config.toml
activation = "swiglu"
router_score = "softmax"
routed_scale = 4.8
router_bias = true
n_head = 5
head_dim = 64
vocab_size = 28904
norm = "rmsnorm"
norm_eps = 1e-05
lr_head = 0.00535
decay_shape = "pow"
Below are experts of layer 8 (counted from 0) of a mixture-of-experts language model. Rows are named router (the router's row for the expert), gate (a neuron's input weights, with its number), up (a neuron's input weights, with its number), down (a neuron's output weights, with its number) and show model dimensions 0-79. Each number is 50 + 10 x the weight over its row's rms, rounded and kept within 0 to 99.
After each expert's rows: "raises" lists some tokens whose logits its average output raises strongly, later layers aside. This comes from a sample of Wikipedia text that the model never trained on.

# expert 4
router:31 60 62 53 55 49 55 38 53 38 34 63 45 54 51 49 46 31 49 54 56 47 44 55 54 62 37 52 44 61 51 40 30 33 64 44 54 40 42 50 72 44 45 60 50 69 48 53 46 55 61 47 48 33 54 53 54 49 38 55 51 42 65 33 56 41 58 73 32 50 55 38 44 48 59 49 51 41 59 48
gate0:47 66 69 30 51 51 73 60 71 42 58 54 52 41 63 36 43 42 44 47 52 49 46 47 15 67 44 70 55 42 25 51 52 42 60 48 54 48 49 56 55 58 52 40 32 40 59 51 48 32 67 44 55 37 46 45 47 41 55 50 57 61 45 51 51 50 48 74 49 36 46 49 35 48 49 43 63 67 47 48
up0:33 42 57 60 54 57 32 40 40 41 42 59 57 50 53 22 43 44 61 41 55 71 60 46 45 69 53 37 45 49 41 40 60 40 36 51 27 69 34 48 51 48 61 43 67 41 68 41 55 50 51 41 55 65 47 34 41 37 44 49 61 50 63 63 43 39 53 44 50 52 43 59 31 50 32 37 55 51 46 53
down0:51 51 64 58 56 42 50 64 38 36 33 47 48 54 64 54 40 41 44 49 47 60 58 35 45 66 44 44 24 50 36 57 53 45 43 63 53 68 61 25 47 64 54 36 57 61 52 57 71 56 61 51 41 63 51 44 44 45 50 30 50 36 53 38 49 53 56 51 57 53 40 39 55 62 52 64 62 61 55 55
raises: " and", " the", " as"

# expert 3
router:57 55 51 47 58 52 59 39 58 45 56 62 51 62 48 38 63 30 60 59 51 50 41 41 40 48 44 52 54 45 32 50 48 29 64 52 49 52 35 50 74 60 47 58 40 45 43 53 47 48 57 51 43 51 37 42 65 61 29 53 49 36 67 48 48 32 34 57 46 50 49 47 42 46 57 42 51 50 52 47
gate0:42 66 62 36 50 64 71 45 66 39 67 50 47 51 61 33 42 46 53 46 59 45 54 48 35 60 48 66 61 45 36 38 46 47 50 54 62 58 66 60 56 60 51 30 47 43 63 45 45 52 59 30 53 38 39 43 43 46 45 58 63 61 42 50 58 55 55 79 40 38 42 35 30 53 51 41 62 59 41 47
up0:26 40 49 54 60 63 44 38 63 43 43 63 69 57 56 24 53 39 69 41 54 69 42 42 45 52 50 44 44 43 36 43 57 48 39 46 31 61 38 46 50 42 66 52 52 43 61 39 65 35 43 45 51 71 55 39 40 56 59 52 52 53 59 64 34 30 53 38 62 57 48 49 41 55 31 40 49 57 41 57
down0:53 51 56 62 59 43 43 63 46 36 34 45 48 39 61 50 39 48 42 38 54 53 56 35 57 58 39 47 46 65 39 50 46 53 45 55 44 58 59 32 63 54 68 54 57 54 47 62 74 53 62 59 37 61 57 51 38 49 53 26 57 46 57 49 37 46 39 55 37 55 36 45 38 49 44 65 50 44 52 53
raises: ",", " and", " of", " ", " a", " ("

# expert 9
router:46 58 60 53 62 47 47 44 56 49 42 69 48 49 46 55 56 41 39 65 41 56 38 51 50 51 40 52 51 66 53 52 29 43 59 53 58 51 45 51 65 48 46 62 52 68 45 62 48 61 68 45 41 44 54 54 46 59 51 55 43 48 63 33 56 40 59 70 27 53 51 32 43 51 51 54 59 47 42 47
gate0:60 66 71 35 50 50 56 56 72 35 68 62 57 51 63 35 48 36 49 38 52 45 57 46 15 62 54 62 47 44 35 53 54 30 52 58 48 46 54 50 68 58 51 39 41 43 63 40 55 32 67 40 56 40 42 46 50 47 43 61 60 66 45 44 52 46 45 79 45 39 49 45 37 40 43 41 64 69 47 53
up0:25 52 46 68 67 61 45 35 43 41 42 58 56 57 44 21 60 43 71 41 65 73 40 43 64 48 53 46 60 45 36 36 59 49 43 46 36 56 48 59 38 49 60 39 63 31 60 52 61 44 55 50 45 61 43 44 48 49 47 50 57 56 69 63 38 44 41 39 48 66 36 65 34 67 34 53 48 69 48 39
down0:57 54 80 68 48 65 38 42 46 31 54 54 58 55 61 51 49 39 35 57 52 66 49 44 58 59 32 56 46 39 42 42 68 62 48 59 61 64 69 26 50 58 38 42 62 62 47 48 71 52 62 51 38 65 54 43 42 42 63 42 34 51 54 37 46 58 53 59 52 50 40 37 52 50 33 65 49 65 56 54
raises: "\n", " The", " In", " A", " It", " He"

# expert 1
router:42 53 53 59 55 39 60 30 49 43 48 58 54 59 44 40 64 26 35 46 59 49 30 55 37 65 50 62 39 41 47 30 41 36 50 23 64 60 39 52 55 56 42 48 57 54 63 62 38 56 69 57 46 44 40 51 67 44 42 54 47 40 53 34 64 42 56 53 45 50 59 35 30 66 49 53 55 37 39 55
gate0:34 63 75 44 55 55 68 59 62 42 69 52 56 47 53 41 38 39 52 50 42 40 57 51 25 54 51 70 53 38 37 48 53 39 61 41 56 52 40 63 61 66 54 41 34 40 65 51 45 28 59 45 63 39 47 39 41 45 36 58 55 64 24 52 38 49 50 81 43 34 52 31 42 46 42 32 64 74 48 41
up0:34 56 52 56 66 57 50 43 43 44 36 62 57 46 48 28 48 44 48 24 65 68 44 47 45 51 49 49 55 53 38 47 66 50 39 53 22 67 46 30 50 58 58 41 57 36 66 32 68 52 54 60 54 69 44 35 48 36 51 53 61 49 66 59 53 40 53 54 55 47 38 51 34 61 41 45 58 56 41 47
down0:55 48 61 60 47 50 44 56 32 37 31 65 58 44 59 54 41 45 44 45 52 58 49 36 56 53 31 46 36 48 52 52 48 61 59 65 42 63 44 22 46 73 63 51 57 58 67 66 68 45 66 56 35 56 58 47 52 39 51 28 40 53 67 40 56 61 45 41 50 50 49 43 60 46 40 67 68 45 49 52
raises: " the", " a", " also", " ", " by"

# expert 8
router:58 66 74 43 61 56 56 52 54 40 41 58 58 52 53 51 62 34 35 59 53 40 42 71 54 53 22 53 46 44 55 56 45 47 51 44 52 50 45 47 71 63 43 51 59 60 50 64 44 49 47 57 37 23 51 52 62 55 38 53 42 46 62 26 60 32 53 68 34 66 50 54 38 60 49 36 54 39 40 44
gate0:42 70 80 39 46 61 62 64 59 39 64 52 52 53 64 36 43 34 55 40 53 51 67 44 22 56 53 61 53 39 40 39 45 30 59 59 60 48 46 66 56 61 56 29 42 41 61 47 39 40 63 47 49 43 45 36 55 48 53 49 55 67 52 49 53 60 46 62 48 31 42 41 40 49 38 48 69 69 54 50
up0:28 45 45 60 52 51 43 31 55 31 30 72 51 50 46 20 61 43 67 40 60 60 40 46 34 65 50 48 52 56 29 39 60 53 41 58 36 61 50 44 54 62 66 55 60 46 71 41 62 48 43 40 55 56 51 32 37 42 44 43 66 52 60 68 43 35 52 43 54 53 42 53 46 55 41 41 57 50 42 45
down0:52 51 60 61 61 64 42 53 48 28 36 55 51 31 45 43 52 47 40 49 50 64 48 31 47 61 40 35 33 54 36 55 50 49 62 53 53 56 51 27 57 55 61 33 48 75 60 53 73 57 66 44 46 58 58 42 42 52 56 34 38 34 53 40 38 68 34 61 50 38 49 30 62 59 45 65 41 64 57 49
raises: " and", ",", " in", " a", ".", "-"

# expert 0
router:41 51 57 62 41 48 52 37 57 41 45 67 52 49 48 42 46 29 49 64 34 42 38 49 50 57 41 67 48 55 38 46 33 44 65 42 60 43 55 39 66 50 35 65 49 63 58 65 37 53 48 57 44 42 39 38 46 58 27 61 46 40 60 35 51 46 53 59 33 54 48 52 36 62 55 37 51 49 46 48
gate0:43 59 62 35 48 52 56 57 64 47 71 54 44 52 69 46 57 40 49 44 50 49 50 51 36 70 55 67 56 23 29 47 35 44 63 52 58 55 55 67 63 59 53 32 38 36 58 51 44 36 72 32 49 47 48 44 45 47 50 56 50 62 36 48 56 47 59 78 42 36 53 33 31 49 46 55 70 57 38 46
up0:32 48 49 65 63 62 45 28 59 31 40 57 67 49 46 32 52 55 61 37 60 76 50 50 39 41 47 38 54 54 41 34 59 48 39 56 29 57 50 46 58 53 61 57 54 41 59 32 66 37 48 37 46 61 44 32 37 51 55 45 49 44 65 53 49 41 41 47 59 58 43 61 43 57 47 45 57 62 54 46
down0:59 54 66 58 55 48 45 48 51 32 48 32 57 41 49 46 44 53 34 54 57 77 55 37 46 44 53 49 40 62 41 53 42 63 41 61 49 64 54 31 49 64 51 49 64 57 57 57 65 32 75 41 41 64 36 53 33 40 79 30 45 30 45 30 48 64 45 55 58 50 36 50 31 49 38 56 56 48 54 46
raises: "1", "5", "9", "2", "6", "8"

# expert 5
router:52 58 66 55 61 46 70 56 51 45 31 51 40 57 53 54 46 40 55 66 66 30 42 56 46 60 45 61 58 51 48 47 35 37 60 42 39 43 41 46 55 57 37 59 65 66 59 55 50 62 60 43 42 35 52 50 50 65 32 51 47 54 65 50 50 42 55 59 39 60 50 36 43 48 60 38 83 50 45 45
gate0:54 62 80 33 53 54 61 54 59 42 61 59 49 51 59 37 41 37 53 52 51 49 47 55 33 60 46 60 56 43 32 49 40 28 61 46 52 52 45 63 65 55 59 36 35 47 69 44 50 43 67 40 54 44 42 47 45 51 47 61 55 56 38 51 45 53 52 74 50 27 43 42 40 42 44 43 63 71 48 54
up0:36 54 47 64 73 61 44 39 51 43 45 59 62 52 47 26 51 47 54 35 58 60 42 39 45 59 51 53 58 52 38 43 72 48 42 46 25 54 40 39 40 57 61 47 53 37 64 50 52 34 39 46 50 61 62 42 45 48 53 42 59 46 75 56 48 27 48 50 64 62 43 66 42 58 36 39 54 55 47 50
down0:64 51 60 59 57 46 49 65 51 44 42 47 46 53 57 50 32 35 49 42 55 54 63 44 46 43 44 43 33 50 50 54 61 56 49 54 46 63 35 14 51 60 48 50 58 60 50 50 70 50 77 47 37 68 52 41 39 43 66 34 55 42 47 50 56 74 37 61 45 59 33 53 53 65 33 65 46 56 67 48
raises: "\n", " ", " In", " \"", " The", " A"

# expert 11
router:43 62 59 62 46 42 49 35 52 30 49 58 56 70 43 45 49 30 44 61 63 53 43 57 37 53 38 54 49 51 47 46 42 44 44 32 55 39 48 43 59 51 39 57 39 62 69 64 43 42 72 55 34 42 53 55 47 65 34 66 37 38 51 25 57 42 57 53 39 57 44 48 32 48 54 37 63 37 44 34
gate0:47 72 72 33 46 57 65 49 61 36 72 51 52 46 63 35 39 44 54 38 58 46 55 50 28 54 40 63 62 40 32 41 48 34 64 51 60 60 48 56 61 56 56 36 43 41 64 47 41 31 64 40 54 41 43 52 43 45 49 51 62 68 41 48 48 49 49 74 48 33 39 46 39 48 44 46 75 63 43 47
up0:30 51 57 69 62 52 38 44 43 37 47 56 46 47 43 22 52 41 60 31 61 65 42 45 39 56 60 45 58 51 34 32 61 47 42 49 23 61 42 46 52 47 60 52 59 39 63 33 66 48 51 42 46 59 61 44 47 39 51 41 63 54 50 69 49 38 47 39 54 56 43 55 37 65 41 40 43 53 39 48
down0:56 48 56 57 52 51 43 54 58 37 37 51 43 32 52 38 48 45 41 48 50 59 61 40 48 50 47 46 26 54 45 53 54 59 47 59 60 65 57 28 55 60 46 31 57 77 63 50 70 39 59 52 31 61 57 38 41 52 51 36 53 31 38 38 44 61 54 62 52 50 42 36 49 64 51 54 58 59 48 45
raises: " and", ",", " (", " ", "\n", " or"

# expert 6
router:38 60 52 59 53 52 52 50 60 46 45 69 48 50 35 49 56 47 40 53 60 44 33 60 49 58 35 61 48 49 41 47 38 42 59 34 51 52 43 46 73 59 51 68 39 67 48 67 52 49 62 51 43 30 46 53 51 59 56 59 54 48 69 37 66 39 53 70 40 53 47 37 49 43 44 45 68 35 37 55
gate0:52 58 69 36 52 59 77 59 61 41 66 56 68 52 71 41 53 40 37 54 60 43 52 54 28 63 37 66 54 51 32 45 54 43 62 51 59 44 53 66 61 53 48 31 34 38 61 41 47 24 71 44 49 43 47 49 47 61 47 57 42 67 42 49 52 49 51 73 43 30 44 49 42 51 54 48 50 71 50 41
up0:37 47 53 60 57 57 33 40 45 32 42 56 52 43 47 38 59 50 52 39 55 61 51 47 49 57 56 63 43 51 38 38 60 49 27 49 31 54 38 48 56 56 67 54 67 36 56 41 53 46 45 45 69 62 50 36 43 49 50 47 66 52 70 65 41 27 46 45 72 52 35 55 47 61 39 43 52 50 39 44
down0:42 49 56 57 55 49 47 44 43 38 40 55 66 40 61 55 39 45 33 62 66 66 48 41 36 49 43 46 50 47 27 47 50 57 41 57 51 64 43 28 49 62 37 42 57 73 60 44 66 44 48 46 44 70 42 40 25 46 71 40 43 49 46 45 37 60 53 61 53 57 41 47 62 64 50 72 33 54 46 54
raises: " the", " a", " their", " his", " its", " an"

# expert 10
router:38 61 61 56 55 36 47 45 55 23 59 49 44 54 46 36 53 08 39 59 64 46 44 40 35 50 42 58 52 56 46 40 38 37 69 38 50 55 43 49 55 54 34 41 51 49 58 47 31 57 58 53 38 36 38 40 54 53 33 54 41 57 57 46 61 42 46 39 29 44 35 50 42 51 52 36 55 47 45 55
gate0:45 64 79 32 49 65 66 61 69 40 69 59 55 52 62 38 57 30 47 39 47 47 51 56 31 45 52 57 53 44 28 64 54 38 64 56 52 57 56 66 57 56 48 34 47 39 72 48 44 31 68 43 44 40 42 43 50 48 51 52 63 64 39 48 56 49 57 68 51 41 48 44 40 57 52 49 58 64 49 51
up0:31 48 45 69 59 54 40 38 54 44 37 53 50 37 52 26 46 52 57 39 60 72 45 48 39 57 56 48 69 54 38 43 62 44 36 50 30 58 37 47 47 52 61 50 59 37 58 45 52 35 46 48 55 75 52 44 37 50 50 40 56 52 66 55 43 26 49 39 60 59 45 59 43 51 24 51 55 70 35 51
down0:58 44 64 56 62 50 42 52 47 37 37 48 58 55 65 51 49 43 22 73 61 69 62 35 52 46 47 58 44 65 58 42 44 59 39 56 59 66 58 28 64 45 40 46 63 60 70 39 59 52 49 59 49 73 45 50 46 34 54 29 58 63 47 53 52 55 52 59 32 50 42 45 46 47 53 60 48 60 52 44
raises: " the", " and", ","